config.toml
n_layer = 9
d_model = 128
n_experts = 24
experts_per_token = 1
d_expert = 64
d_shared_expert = 128
activation = "geglu"
moe_layers = [1, 2, 3, 4, 5, 6, 7, 8]
router_score = "softmax"
normalize_top_k = false
routed_scale = 4.9
balance_loss = 0.00546
balance_bias = false
router_z_loss = 0.001
shared_expert_gate = true
init_std_router = 0.0102
lr_router = 0.00142
vocab_size = 10045
norm = "rmsnorm"
norm_eps = 1e-05
tie_embeddings = true
optimizer = "soap_variant"
lr = 0.00863
beta1 = 0.95
beta2 = 0.95
grad_clip = 2.0
batch_tokens = 131072
seq_len = 1024
train_tokens = 497800000
steps = 3798
dataset = "wikipedia_en"
Below are experts of layer 6 (counted from 0) of a mixture-of-experts language model. Rows are named router (the router's row for the expert), gate (a neuron's input weights, with its number), up (a neuron's input weights, with its number) and show model dimensions 0-127. Each number is 128 + 32 x the weight over its row's rms, rounded and kept within 0 to 255. Numbers have three digits each.
After each expert's rows: "gets" lists some tokens that make up at least twice as much of what it gets as of all text; "comes after" lists some tokens at least twice as common just before its tokens as in all text. This comes from a sample of Wikipedia text that the model never trained on. Tokens count by the router's weight.

# expert 13
router:132182205072130121124151119171152079130104190102132097130136162101112131132138107142072125171131121070121146166072120150110100162160090057102089122123095158117146154142188088065155133149130109163144060159125192147121130127144139131183113151130087182140161145120171163120141118111107149090133112109094128125115175174051100154168085162133192165156137193130138093140157136074099107107147
gate20:132164131144125101078158088145057160096101139123130116176129202066139093098088121102128164141108143110128173144119137147096097150177126111139063112086129110098132156141146102136154142134148126077093082158117121108100088119108152115073136168093094179111124198131144191143147081153159131072139168133121105124066147190094097150111110191122179117148097076123141076149126089155054128111194
up20:131183092136131105112131124155104180109117121167111125155198144110190084115139115130084179081137106114141164156124148109049112127154126135157133133110133110049089135129136110136165079077133166088135117145102129069106131130090161118102071117088123114141087209098128110159133094107109101089139131133146149064084174145135059103138115098150122142116034063086113084131095082167126107139179
gate21:125148159141096103114158149148153102128157140100092071118170094123117122080164131091123093121095128046156166128142135127148138087166126105098133104098120138126198103147140157154095058168203150175144095107136140136145144117110099126127112150118151154139139122117210159160160044137098111124106134121124140117118199117038157161124203153146045191112127097150148118172118158128134066104101
up21:116159137129096132133118117146098139150110113177125194147155068156155128122173180104066101109116093108153115093131116123128079156158111139152101126101127070118123088085167136057046117120102122109119152190112132133147084131084179184115105152147133153136121182130201138125088056191082156124086121125136076094116159102076101139066138160174117106153131082103112094092134158128128097091189
gate22:126161160130162122150120098162100066161123077142167121157110164100167118102091089120112134147134103154118119173094078116107095183203065164125118089131151110126113079134149109102079115110145085108130094111117141078118141124130092108144105128132048129125194185078092155163115121107105132055200104179188138102135088040105132138133111140110137074128118082155100127160074080132163129131127
up22:134065092083127116127180165088175128115136129071150144119169073106124154125077141145123111134120201144110091135126169124141105080086176102122160130133126241124200117106130109141139117114149148188092069100123092162131143180137083147173091119064143136140108092128141183130103092155087105186133115114047154163091132158143141123085158102154119108129187120087164139148111121113115100118103
gets: "1", "0", "2", "3", "4", "6"
comes after: "| ", "201", ",", "200", "(", "202"

# expert 6
router:091146098104086141103142112124156155118147120162145145108124146110159110195115139169087120168094143145121113125136157117125102166125108135095155162108122158150130106090139036095140096120067108103153026134086125176100081153153197098119121091147150125160130183095155147134089102096170130078141118121154203085072137151082123128111142137033160139147160157113165173142153187106099112094087
gate9:083122117133150182091086134188134103073153193132102136095098142168152109135112113122111140116113104079121148198160151099108091059140131113077124125099165142135102128103149128173150085113171080126183137143125102159191109121176089169138111143156106147159120215101092112147119112086140196165180116079076136088153078125140060092137107109127114127151079179114102123120086156145078131144088
up9:103163103169151137116116116156164106143169124102071190132113101127141087134071132169174079139054134104142079163133088177120160149077087161079112106105141113038166128112135159119111136110099102133125127118060090084103150119101122096149105101126130092061096143180124126167130157160094166149167121129072185148160126163112129123098123094133026162142104105107160156139108122097077123153093
gate10:154106163142065154166177107085088139117120162131121121124152132086110093168155144153046065160120135137119145116155128125079151120083145155108168143184169140100110130084135172142112145103050104103137163148153142125111080137115202129098070162125153131103115099123121144038094109118126177112090124154107102130125116115176112141123174157101146153146144178152077188109151098118137015143112
up10:140137147130159096114102162102135055143134071154161117096104160179142137159109146158133162135132067122161148140142180087133170067185117147136128126140110127131121131112105163096158120085115152135165190141159105126133206123153064179187179121145174112126174174111165174072136158110139123177082137159083147137111085068144131095105116106073140066104114112154150084094173176108183136148097
gate11:099129160089087106146162218156149134177155127126114108121121091083147110091110159164104131111124207131174078176165189095125118079118149136170147122166150145127139120129094127062123093098138111091153094083141130118089131135139091198120124146146142121136149167143146153137068124110096136101135171119090090116089114157110075179120122032071134186145182158153162143100089103138090102165091
up11:113103200155180146087061088174138144101156131094090121128175128120130194088126111154147113101138135078133105129072098154108165171163161121132158191139154133088099141183146171147083149134153135101162156124153143104181160115128118149148121143148112198109113122155148165136143153121133111157122081115080127136216162104098190128140168109143092200130122126112121080115126126128247117107145
gets: "H", "L", "M", "D", "K", "G"
comes after: "| ", ", ", ": ", "- ", ". ", "of "

# expert 7
router:118164117114149060088180157099161130148139081123122167108156192154138127054134084171134155103071145077115134117177176100087152210135118138059150165080125127162150130129142149136137122142133166092131069097096117158142111135108159077106107157144124112136134163102152136160059125123114102112153079131091214166124131168113060113149116146071162138135146080084152155107153165087119126159161
gate1:166094120122115106197125121108144110160138099127151148090194105118126076092179144161182151108120163112191123179101159075087104124145178115136124144107090157103118158086127106155134111164136080085132166119138130188154093061126093116140111141134158133178066181087159162106076116153100127158095116179070170130144110120101095104099114194139162131118143168160130147053147062095124095157101
up1:175142085129146131131119135148167135143129159112099118096092152105124136144111182120201112110107114093078140099128092174170092135133077102085135117126171091146135098095153121091117057099108137080153105153112154158088137130136147168126156131057058095099161109146147100143151126131092084051074186164092125156139129153064149197143150114105133078088150137076099113173133183209108158113130
gate2:146113109141071101147157143138133109136130094123158134125163134112092137083137107107094192118111100159183116160162120153072068151191165151100128156122155097113145176120154153096141132147068108132066056103137122144143087179080122105129159178177030163184159139081184160127112110093089120073117167104111099087095100099097082175114148161157115118102143078167101131081134120124111098125106
up2:111117091081177117079131156085125186123171210162157149116113100085106119098063109146131182143155215122086164150155149126125062099134147169086109073141115191110152068118127108091084095104090065128152105101078142099115146147099165131125123183090111159098173115110127121118142099070090128149164114112111118152164170121151109120114088066137163155087146129129127102119161153138085120138082
gate3:145184190116138097126158150147140139121100069057163141166136184157113123083147126169132171135101121154113135137125124131164134208166147078104090119086163098134109117133115150179150134147129154135162070149039190175088149076156132084044137139149118145131140150077159084134116126095141135133161103100165196169130187099131114141142076139111134104110107122170116134106116137193120148151184
up3:161079094143109141157069042120127083166139108203074131196135119112144129122169090130166140113138148160154176160118094155107155120071076147143127141181130150105124128104181125139161155110184078148111124106145113138157154226133146167141124146174197152143163119165130141126119172097076128075114140188189097122124126163150124135103165106134147153169130113130159154095076143072143120157139
gets: "of ", "United ", "National ", "University ", "State ", "City "
comes after: "the ", "The ", "National ", "University ", "United ", "'"

# expert 16
router:129127101119076122114136126159148134146162075061084111089179137136110079058105096114102098134132153114125094183204112160077068165132132073123106168099110132165140115110136130104147139161053188136140130205129145134061149157144144108132145113130154096109159127061132144149107167105152075116170111136162148115150132146113112124137180147147154190118145204110086150153155184107075086161117
gate18:129102165127118098133087067089136098141110149074117112123111145078138117173117183088165108112056124142154147169097125136153122152095064115101124098140143083148162108121159114106113149175154142074121148111179173102082101103139181118149157077110116174129109177076149101111144168161054156164166090121140101179138171160145100155138106116117085151152123168159132131123150080094137092007134
up18:154190114067134111132103123092133087139121150152133104131161101104118099177141215129107156136064134156185183165106197106166147096075102148200107125167135115107155145159100088114123186128084149130144185170156147168105084122168117112115112107124160110163145125080103165131171083165157166120142113144111143141076133171132099082120136130054114134077125136164046099113110147130133121113187
gate19:074135161167113094098148068146061118138130088127104109100153164111161162154082117086110116146092087187093127118118054134096127173165185133094165174132093158180168126173122124111085147110133141119120105128086208155150136124161077144090170099106115107172137208133132164169170149100091151172148148152211108115171128081176126122126120169140109134133145104121120106108187104131170097137125
up19:156191107113157134153153138107172108150086124131088131102076109135097155137212168144066108119125092100184172110148117113145163082096171143136063104130062125120135100112170130149171073063112157146136180067151110120106128120103128156109182097130161100163092128094115089117139087177144105102126126165090170111150137108105177203181152149155166156124150104175067102135104136114075104145113
gate20:126073182142092123168128114099091127118171162119092115149156154145118084109139141071088106168099140155097151093102159128091204091145096173206129088136125146117204177160180108105141162089082138153124053153183122113091070131108149103152142113128172111093132151126146142153085156155123072134181161149148125073145128118124177089117114129086153110109124090176099129128110212166132099128139
up20:094110163088103081198060131091065137094142157077074098182127154153184163150131184093105138143147153144107107109105127119154134057127100111132125135179097158106141103099114122104146136112092125111135107085186110106182107115126147135136126122104158094060107124122120090109140152081148141089128161142099015100154125142177176155200092097121116112158139103089109174087095117105154101133155
gets: "and ", "that ", "which ", "as ", "this ", "also "
comes after: ", ", ". ", "and ", "as ", "is ", "that "

# expert 5
router:110135200061050131136136126126166147160156171110112178106087152120127182116105119140104093120109160145133108137146139118116151117070140135104177147132135116110113143093122099154202187127071136113124097196119158121136055194162131139175098162154141046173176166140121198181114157136137104117101136097158091107184107157109099096123133145104162120156144112121124150052108128077158115094116
gate1:153118109140207140130136127125199161133170147156101091102178128131116153096133148150103046145102177125077169194117142131093134083084077115130147074154140090059082164074129145111169105160108135126132179150139109119151095129087080123084093176161108109160143141113114186100105139142151103181147191081117127117111100109149082138169114118125162150167136186159122096133167109085181160135093
up1:085139146112190142149158184126118163139164184128159138102205144128118074129122082190157139139115102121169153145133085148138097087105129083104151083183073126117127140120144088111135193164133118118103161150173113111172094106177118129134092100120130133135063193163106122099136120157172126173179160080126180083067131114116111130133171176199101162100081162159173142155108122141185149118140
gate2:163182154133105104201143164144132112174107182098144149128159135139102149134121193117145100091113161135160072087140118108088140183100111084048121105129154103135074123119132157115079136079105101120158099079093129135169098144130134195130170081148161125104198142156143115085126129134111174133168121092094067116148100131095102136183066149178151080148109165134159037155112129140116125160096
up2:159119107109162148139123074109194131100119149173092139102152105124066138115189094104059180167111124080104078104135160101174135120128079164125187185115153134095155152104146186101131084141141191116109105157148141144127093172110167119134109092105154131142132146110145167121147122109022189131147136185167135163093182092106169186095106138192163087141132126140114176130142141147127152114142
gate3:146106137091093030147107099088164167141113133082168155116185184112120155150142097141148104103117108033141080135081159147123144117136094099105145141124114152148115131117162085100174138130134154161115146167115176092159043165169104150183076108166119131162171099199148135119181174126121096165159170120138123131106106097142128210108157172160098113087160131125118111134083096113156113103128
up3:120096122117128135129091030150167139105123145105111134097140176180107137128094152130122142103089137138122116161110119181129138127110136177194155098138173136153086120146114089126095155125063109135076114178130178053090152159085163156139175152149136181142167086177131153147090183140206044163164131119080092103155136103163136137120077154133144106110165123183138145103145125140067165136093
gets: "(", ": ", "| ", "- ", "by ", "is "
comes after: "\n", ") ", "\n\n", "\" ", "Born", "Family"

# expert 1
router:128152116114075123099175115148139148199180220147099164120052126129141108032162083117118089096111132091119123113113157167095099153190111119103169131110141133135166123062138090134143104134138161104135113135120184151104119139074139111155166229138120148176165146078125150185151138098123107098179089099172123118138132152121106103146169138133167145181137125117154102123106105102184107113085
gate0:164143118130137038150152184096040151124139136105108129101064107072157050112133116090136165094116120150122109068115130066116137143140097067166128093170122149184097180087117100120134158136143147066108087142140116118172140155120134107122117111102131193105179170154143097122157086156121128102136122152158107122072094108145118107215141082149153146101165069102164111099111149092154125144147
up0:136145077121149082099168173093063130175139094099114119130130099101173136077150112160093155136122125062090071138094126109112159159061124106134094095110104159171110156146070104144057117091155065075147174161125115179116132166085075162126061070112082121146162097105155149104137121166143090127156125121106120153115057154101128127113133099130135077121112105117142068101161106112169126190132
gate1:108129110154156094102134179165124055122117097126150172123081137130106125126110073139132125152106185166106182131088170092150154154115127115106105099081077148086221102113151137119068111178092121167129156121079109100107146137103122108100161167165102192085138184152147091193134144115106149128125136157135094093074155194141153130176192134150104098130156072144151077145100166078109145106103
up1:160058110183132184111105120148187176158161088113089091134143130120104117114141175113130178111219123168147109133174105171152093118088114162094093177146118081133129098155170117097118140107157081122107116150136151101166107072143091146165150064100141129176128166155085101110117098152132121201165124139091134126104112138150112199091057152124192116132082138111139133120158111117109060149164
gate2:101144108115127133157223122153141094174139185151079136096175047125174084088094127136125132052186150135166119159085150150127115128097117139135123088155172165113136148069140108141145137101144110087139111136154108154070143080130140125143133182088107128128142051123174123167067138181135099113107162127149136142147142131153144150167196100095152117153101155062132179141118192092130077142105
up2:153137156114118153136182113117152140157124190181147089139198084118139076106128102131121170088165156087202099151081154155126097120107132163110080115160154118082195179108165085109131134127151162077161143193183127153100151121119106167151127158134074073151151098164148164096124106113130105107115166160127139099112128188187150166121164169127104109179133151086137185127076184127095114123088
gets: "was ", "were ", "ed ", "ated ", "served ", "became "
comes after: "was ", "he ", "He ", "and ", "were ", "is "

# expert 11
router:109156159046167119142162124182127105145133102084147137121131135168139136147108111181117126077111106135107130116133115134119098139126084139080172136133110164146126174111180097171170101142127123148145000082153126153147087151139202137178161128184079165103142128165141131105132147094158105118148090076074166171133128124062113088148116113114169125140160163112114178140129127115169086098106
gate1:116106122142091101145127122155178191161137121095142135056155117130074145125133133202129155141099145175151150113123146099093164098116101135088139137140107131140129184132186101105148132135137150149151098198192202086170091143149106112158099142099094149062088126104075120098127137137150133142133152116113199091196135104145158134121148103123123104231102182160073108119148142084156065102150
up1:120129191056072102139151097135126101152175039157164145071143120117055099120123118152160149126111131153125197102112153141158117128138067106097143121131107111187228125132164138119138124164115174128118116117095122086110128073147085087114142156056095148120155160134138104100088133148090149113145132162137138172126126150166139192125104145165092093157090098149163122130069115144117119148042
gate2:109136135106162116070166161098093097075165164145109127157096167117146166093113109094185118155143138099088152114095113085115074130161095100143084123102112168156108136163151139139097082208153174157108083089114077148169134117165126160152106121132112077113096141110130076105147165116175135079159139148135162150125128200078151190206184139143125109125176187122137176090101121152145106165175
up2:101167154120133086183149091110137192151131110134130099094180122151142124125152096067115107120089145062069091152089146078110140138145098131120176115152162096162139198156139089190090126109173095124208143153101126126194122118137153085151102123115169119116157101122097154048161116121164155125149191093144133162115171119136147135132092132188126141125121141151133117208135156163094121064187
gate3:172114104086129138152084058109131109080124128153131074126173089126138098115159125181165112127117151161101144091172096153139126122176143158115170106096095084125128129116145067114117128097114039100133164150130131093127146188114131124133152091110123080111097070129165105103110161088161084097094056091173147128127103118193070113097059105167154081182140174197107151111106107125156102157107
up3:088076159170129089147167160118110108114067127077107130094144088115068186143109179130106130163150120112067139101092079141150181107121164078152090123093108159107160171171155147125105127138148165086142140192147113145136074080191125155178138108250127113124145139130138117120125137119140089110096122108051066114103105100143110111162142148121141086131120103171102145150096087128131180123090
gets: "| ", "- ", "–", "(", ",", "; "
comes after: "\n", " ", "0 ", ") ", "1 ", "2 "

# expert 4
router:148134144134141111096141117153152112127140166063151152081102232172174116147153088137095109098144148086075142107171123118073122178108138112111076141133135138149153159105143108110214182157125144133127130099066134106142114131101133136132163125163125058127169154069153142150136162137224117117082095152137116104041175142067104090128100128114172166137128146111104097147152141073105094107137
gate0:189155174121085009078100124107139119121136172140154140107122149105161125112116067204121136130100119078150126138142183158140156134162127141145113089089140129122157114183151158130156139155139185099128106215128130111133107173129106182085172117120113094091077154119145164131152124132178098163133135095121115062157149146098149139125101127067129104128059128117096117154095122076206141115090
up0:155130083170080092177080123097124136132070184143116045182127073181135121090065095113152145134167155182150144130146109153107181114106120156096117166134095118171117114129189181132127162212097123082145151142129127125117163115096120123116156118208146105157132116114132125123107095132147101099179099117157155126109090083110147065156101111107103050146113096109109130186111145066129113160105
gate1:169178188178093116128149124138121129100138138113121116120107119157113132152115141172130135150141115152097210055155119099127076078132157126142131100136116108159141161147102142028184098171201119151153172091116138155098198146092094180140142117129187136156101103138156107161136112111124094146112113089109108123084102098135102136124088168102133037072161151140084128151154142060155102102074
up1:116146135126138156154167105127038092103153157188183115112150125205151118135103122127134144152130129165170142114127159140203190089071137084091160096067126158149143126153136090151060170160101124154115102119143131128152159139125141117052205116141117178133125086211145130093089085139161140110130156096117114133120135075117156131116152108165146157143117142157119135177134081119197145095070
gate2:114175174110100101120149132093131079116152135116161122174127117106138101106155178129098139159117107150050164186101114135074111076108139126120122113152131146134107079150167166125121173086096153160059123101111155166109086151106087098118172115133130149136163192112159145129186086147147090145184138159105116096138158075068163135151120188241100146088108128150127147079136118144143134052097
up2:109116168151102150071115105170135094135186125112144137106183079126110101132155178074164115210133086094117151121188134122135184120095111128135118093138125112255150151121121126116146110070190122120113137122182103131119173096163156116103149165150101124146140150183113091114175125174166140118089135184137116086128118120127149143141141124152139074155064105124110151090150150115160062082123
gets: "\n", "\n\n", ". ", "==", "===", "== "
comes after: "|", ".", ")", "==", "\n\n", "==="

# expert 2
router:136106110093112107116139102145134069124134137145157130107128148150110071091178114151115163165110141054107134168146206139114058127074126098095075128155069138172167111113141079132112146158054088092175119140039164145128114199169115125145163111138150105145128125061217125140081101112117125084149133105108160125115138175094158138092109128152167107114183080092118092101152120113121109113111
gate1:102141143082106126136171095198164124147175107137144098097113117175187092109117099149060160167154074106119117112182193098176128102089083133129100146161184136130099052143142115129120126150108062127170068117110086092164094173173125102109184179136132139137091092050131192141098085105129109103111118108078132139110156152097174134113097085088145141108095157126107163134140145158121143125159
up1:137168109194173127224164100119148090152108085148205106115144139170172134133106096121149114127137131155129108157153140145125086050111148059136146079097096120170133120084069132108116131139129117120169121119110042150154096124160099129124114096110095159129123116173152149089177149128123171170174094139131179120111124105155127118194094094137169171116070179089141135131164112094159062171129
gate2:142167147110140171162150100105196143164084149137144137185164133129109169034144109105161108139124093131120141168100176115132101121136136095071084160122110139109172074108123137150115112155085137100104107053095184098130105181155148122089106125132182142111085109110175158161094131146128172079135127036128161143072160124113136094150154122103136205092158139090135146181106142121111095132060
up2:126158197181090117133082167149150122069104125137130111145097110061107200150155154161163099156142149105097131101137146121174083121194159148108085120148165193130156114160143149166147080128038166155214121098134109106123151121165148126067135119167125175101093057109177140117103131103123127080101134126095147134132162138111126110084159091096132162103141141163104114122137093145130069069120
gate3:107094140154132109111088166107156091131177096133062082132151133133105083149094135103128140172170191141139118113144150134146111144133213112087068124144118082107132101107161121185083148138112201132156161082101152128096126111123099129204154062067136085111121132012155109143070153180168135122133130124108126151133108137125153112116165157154122088118166134115112103065170124078163150109135
up3:140153167124104096079077133092157103117086152118109146130160184140145123061090140099074140134071140090154078115128100107181156165102167089080145133119125139101162144074168182118094094145138164129128110112121172140091150146109132110107095124121069135198141074070152145121167149163093179107163183087187088145149194121149190168136120138157160216132130142132165129119157118102113122159117
gets: "s", "in", "e", "t", "al", "o"
comes after: "the ", "a ", "and ", "-", "an ", "h"

# expert 12
router:156146086181113065120145218131177153141190111079142114112108172145157118175136097175172092078118127110103119136137155103090078149143111110132161113142137178148166163138133104162132185119109149149115160136128158172094111144157131089217136082177140086147149120136127191127129178112120090124116142100100154092114110161078140132195129154138177181134165128144055107150133129048151104118136
gate18:141151111095073076150110152155134090079171128154101139127138089146150133142112120081162118081141116048166094086148158123094108172100135116164130111126141146160145142126154134132158185083061113129166065119112110104143128085147148124217164099143101096143174072133106129139140190158125101170091139156149142059080070127110108117135135139097139114158126072149111096105085055091157161189171
up18:076117137106091080094142083109108119173125139111178159105170213153165133109158130079141150070067121136080123096156151125154117207128073150090178098146128126134169164114157121113096147123130068120145131157134126100124147085166103098183182141114106114156142093106056178092123130132192133182141170096148154117101066141136172057093136105149157134118082097153113107139146140101117151103170
gate19:070159078167123117124105152115134161144076160169070129160125137153157103096137106133149085149131139164123138177128136097174098124182132105153135147145155078164124104123094103145188089130102085054093182068105119104068096062153078148161195107120120121205117091149141149072124109106129128064162123123099149104121097112054126180114122139138173139141159154168112124173165154100155120142168
up19:145126115118101159151121097211101166124148108158143168181104107149156151138154115166132120165144109123158069085100129120112136132127120112147120168141082092123094072056100089175100122158149051073175150124104097099150162164119097164192138127105138110191109146105105136073087103113096157071094074130108127143133098110027135089146175146128076127128151144155130126139099103111075162071113
gate20:222163071126114113103069156104089123136185148084112159246086165161162077151120102143079185123183119134122118127156100132153147170154148149103131126106116124114129158146123074078121100120092100171130157163082103178081084140157134086114198125158113129101175109148120137103151146173100082161102119156090137116130190088100090145120145133154137097103152172136130169138134121114159110130103
up20:119175103123108138181189159093124142139105153135128106112104093094068128199155125128114120067104136104084090164132094110137069140169109168166148140147127138091091138098173133167098129148161032121108106147099112053145157093153138131113071131130145090118159141118152096096095066128109140064182164152130120121128154087107228038125101164111118129093154148128149158151139133134135119148087
gets: " ", "|", "Team ", "Total ", "See ", ": "
comes after: "- ", "| ", "\n\n", "==", "See ", "• "

# expert 9
router:076152125087137053120169068141162121139143127103135150075176140168116119099120115163063108105107144120129108214160131136112119116092083043113123158089130146152098160068117110163153175163140166088117097122153118165126076185105176055139102138125113139139158138080127159123130128137130132108177107059140181092100144140073094136154119161069137133144151165088129153086176150142164094094137
gate1:101129089091138112126167070116093164164147095171032185132168152076156156117125081161146108127141144118133140186143104127140155125124066108109168099078124134136183142126125165081155125134120135169085157104179119092177073113136106130071075134138112124114150159042165062175105132112189127114067117072089150169146110129142105121153148123184131132156172109128101149088143109136141172109137
up1:107154146156127161121121178146173148152133177072125176082150119108131108061081105115063135154129170130089134125155121131162146135145150106154150105182177179098119127119209106129091122123112151070104130144122105139118143110089113092149174115118048138109147091131113073112177085140104166168116089217161156128073203133139132137118115157144168144108113114061167084098151148118089159178104
gate2:159202138114110094130180142165163104097157121143123091041064083131087082111110100124050140128125122114114142136154123124084086117171142191136137113110115165147099175148152179153129151135188141140116124059151166080051155125124115138099130078116075068170120110164156110087144158155124099154114084126170117108155136097104143082178147145167097075098122163131125132125079121161126106113181
up2:101154134110120171160132120106115124136114068075143122159128165104141139113108148105140086154097097097172157136131100060051149205134131119126110095132111139193158137159148100161141130155147175117177174104117137162136133101156170099154131139081103168169040160102169076177075106146195123161195153133175124118110103118145115067089172078134072134149112134142132162089147163165147172141127
gate3:136154124077137092102152109078201155195121153152061101171152096118093150184125138141147098135069106150147115141122183148131170113119083113165127091167141118135127132077103133120099107133134146131136137159197162154139106128204110143164137130149098085125078168113187163142073121182146116072083136118111157111162121119089185158097135066108121105158140123149053146129156065080178127122162
up3:098157149154117185151099146164053102077193146100166162138099118086179136123112090150167155130146156123078119122109111102174103134142184089088145142114149153084144177170142062137127106106124126107179094084110138128068159128130161166132120150119172145068154087136063139103198171158082124174149121094089108118146056107140096129161112116139164079096160160121156123119108192163137134165121
gets: "the ", "a ", "The ", "his ", "an ", "s "
comes after: "of ", "in ", "to ", "for ", "at ", ". "

# expert 23
router:166154117063151131139186162163166116165122124123171093108129191104147165155218148207162132181147171096095149107112158107133109143144084138122150116112127166152113167129189091133145202104079117140176134103146146107127140120175202171167073085127153113125156175119167149123111150139150095095131084109111098082131148144118084101136102141107180189152138202144144143102106111086143109136127
gate0:139063087157097136165130129153181106148072129145123095104156139136132040123143094164135154117157097182097101111110192164128108198157100135129153153158048090144134081172123076154189137109137200174157055081104123117093095116145191108125123109091103121133102097117107069095087139111133149125126077111129135106139144197131129135094119110090159121112150162110177081174092120128112121130142
up0:091182197112170148082150121123094125100103119162179129190141062164144198145143146115125122089072114115078128155125133174192098026155160137129098081135148151119128135126147163085102134125135115129141135155083132129118118126100109143140150155141174136117141143150105153144243112128159082141138172160099067139108051116116102115154165117163145106157082138146080158077177127130149125132127
gate1:101138144141156131133154134222125111144142140175094153142051128141153161118101119167138103130110155167060096100103195127077205143141196102086101114109173147122159129112121153078106109133183124173137089068105110137175149104129152121122118130084103133116096118143178176128121118110095087119110083136100091117106185111201154168091106082121147130149149140125181110129084105057111182131091
up1:166167098149121112103059111118143098133118162116133112177152111158142092140116140106069089096143103152098052150157164104177093100105049162080121101065117123150055156156187146110168120138079167085127165178129168121164140125098135110125169140126170144155100097152080103148153136101142194167144113089176109185162127172128097129131099145141103109188109163101128129182106164159133112172168
gate2:127179165143141126124090148133204090154162145085123127110129090119117116115131142154138148128144133130123143089150105069114146127028123172108061148068185210165102149154116135129116138076098100070137146096082133101128143161124134108187067126034053145189120116133151145122151123152099073092155111122137148143152148109124076147116118137193112127111135130127084115165145147128061103140100
up2:166156106068108119122123113102111165093107160116096123143118133065199178127143125145099120122117127141209075121110103108141154134184105122145195132118096128147088127108150099132129120095126176107139103121107141192118143122133098118144184104151151144117153126109089144174050107118231124123097122142067166130150078104113191135151183103154112073182094148187121084100150142137104204149150
gets: ".", "% ", ". ", "|", ":", "0 "
comes after: ".", "1", "0", "2", "3", "U"

# expert 20
router:166173107111093108093151090177134111138174153115102101116103167132166112117070126126099138122112118159143117142148147186116147161176095120148128170098087107127161073124136123113131153148038165111157144160114114192090111124174142124123108125104095152126132148034130187145081081149143116106118061129134153112117131137110077141169145135104151219150141216164154095138156149068109073102175
gate0:130149183150146107094121189156114139118167181120164105141118103188086148123176105147125130081119086174139165137119101183139172121147124131090158153130139149128165122110146146083086165077115170148178135009082127154114129125086121145172181133109110171140102130113158139154124108087174183180129151087103121082082171119125122113119190157154143140125126144092100041150165152132109133113065
up0:108149103158149078049134170162137079109117178103170132134171095152123145128139135067143198164079129138120119124185093107104153126086178160110158104085111129117101126073149142092114151135105152134160173110157171154091100131165114128141148083115052066091085149128058137164113149123082178130118150093142145151090135095145155106130168154115115137121094136166123058140153156138099041178096
gate1:105145129176143091130117126112077125163162117146165043183117155089163102142152132122130147149139143126127100109096146170081157109112183139113118138114103157043098151106175113211113181151106142121089170128107171183187146147113128142127126088107139119125126078043123134180154157102140125100104139078129129217096132105067097132144094100162116145144149154157117137112184115109138037124119
up1:087088092155168122159082092046167127064082123109119140080130158145118169176092072169105150109193072150188091090118076110114130139125103109084110135134065118074126163117118124159121129075113134072154125132086139126159146149074179106049117151092121145178148119146111094129122115150188117129108165144152136088124147115134107113141170165101134135165133132147165141126122117144144070206173
gate2:187105137176144095080159112101149106118123133164120109107100137139158157076098137090136085117115065109118091156056144162154131142102095158137104135114183046143168142125107141056139157117127137116099124151139129171138041062187124081150142144090086132133157158068141125097141083114086080114092059151150136146092164193110147134138136168123100138151113160181078130109138110159131086095165
up2:129165132123091103061142111169166105040147141145094093117098094120137094133141138075154159134145114157101153125147094180163084137096114136071148145084122132143139166097097135113146119091098106148106056080113160156087196181117094107126155147126077126136103085114072074143129086158166114159096099123122098107128133119030114121115151126108096111090133145165127063094090158104100066109063
gets: "5 ", "4 ", "6 ", "3 ", "1 ", "8 "
comes after: "the ", "201", "200", "in ", "on ", "–"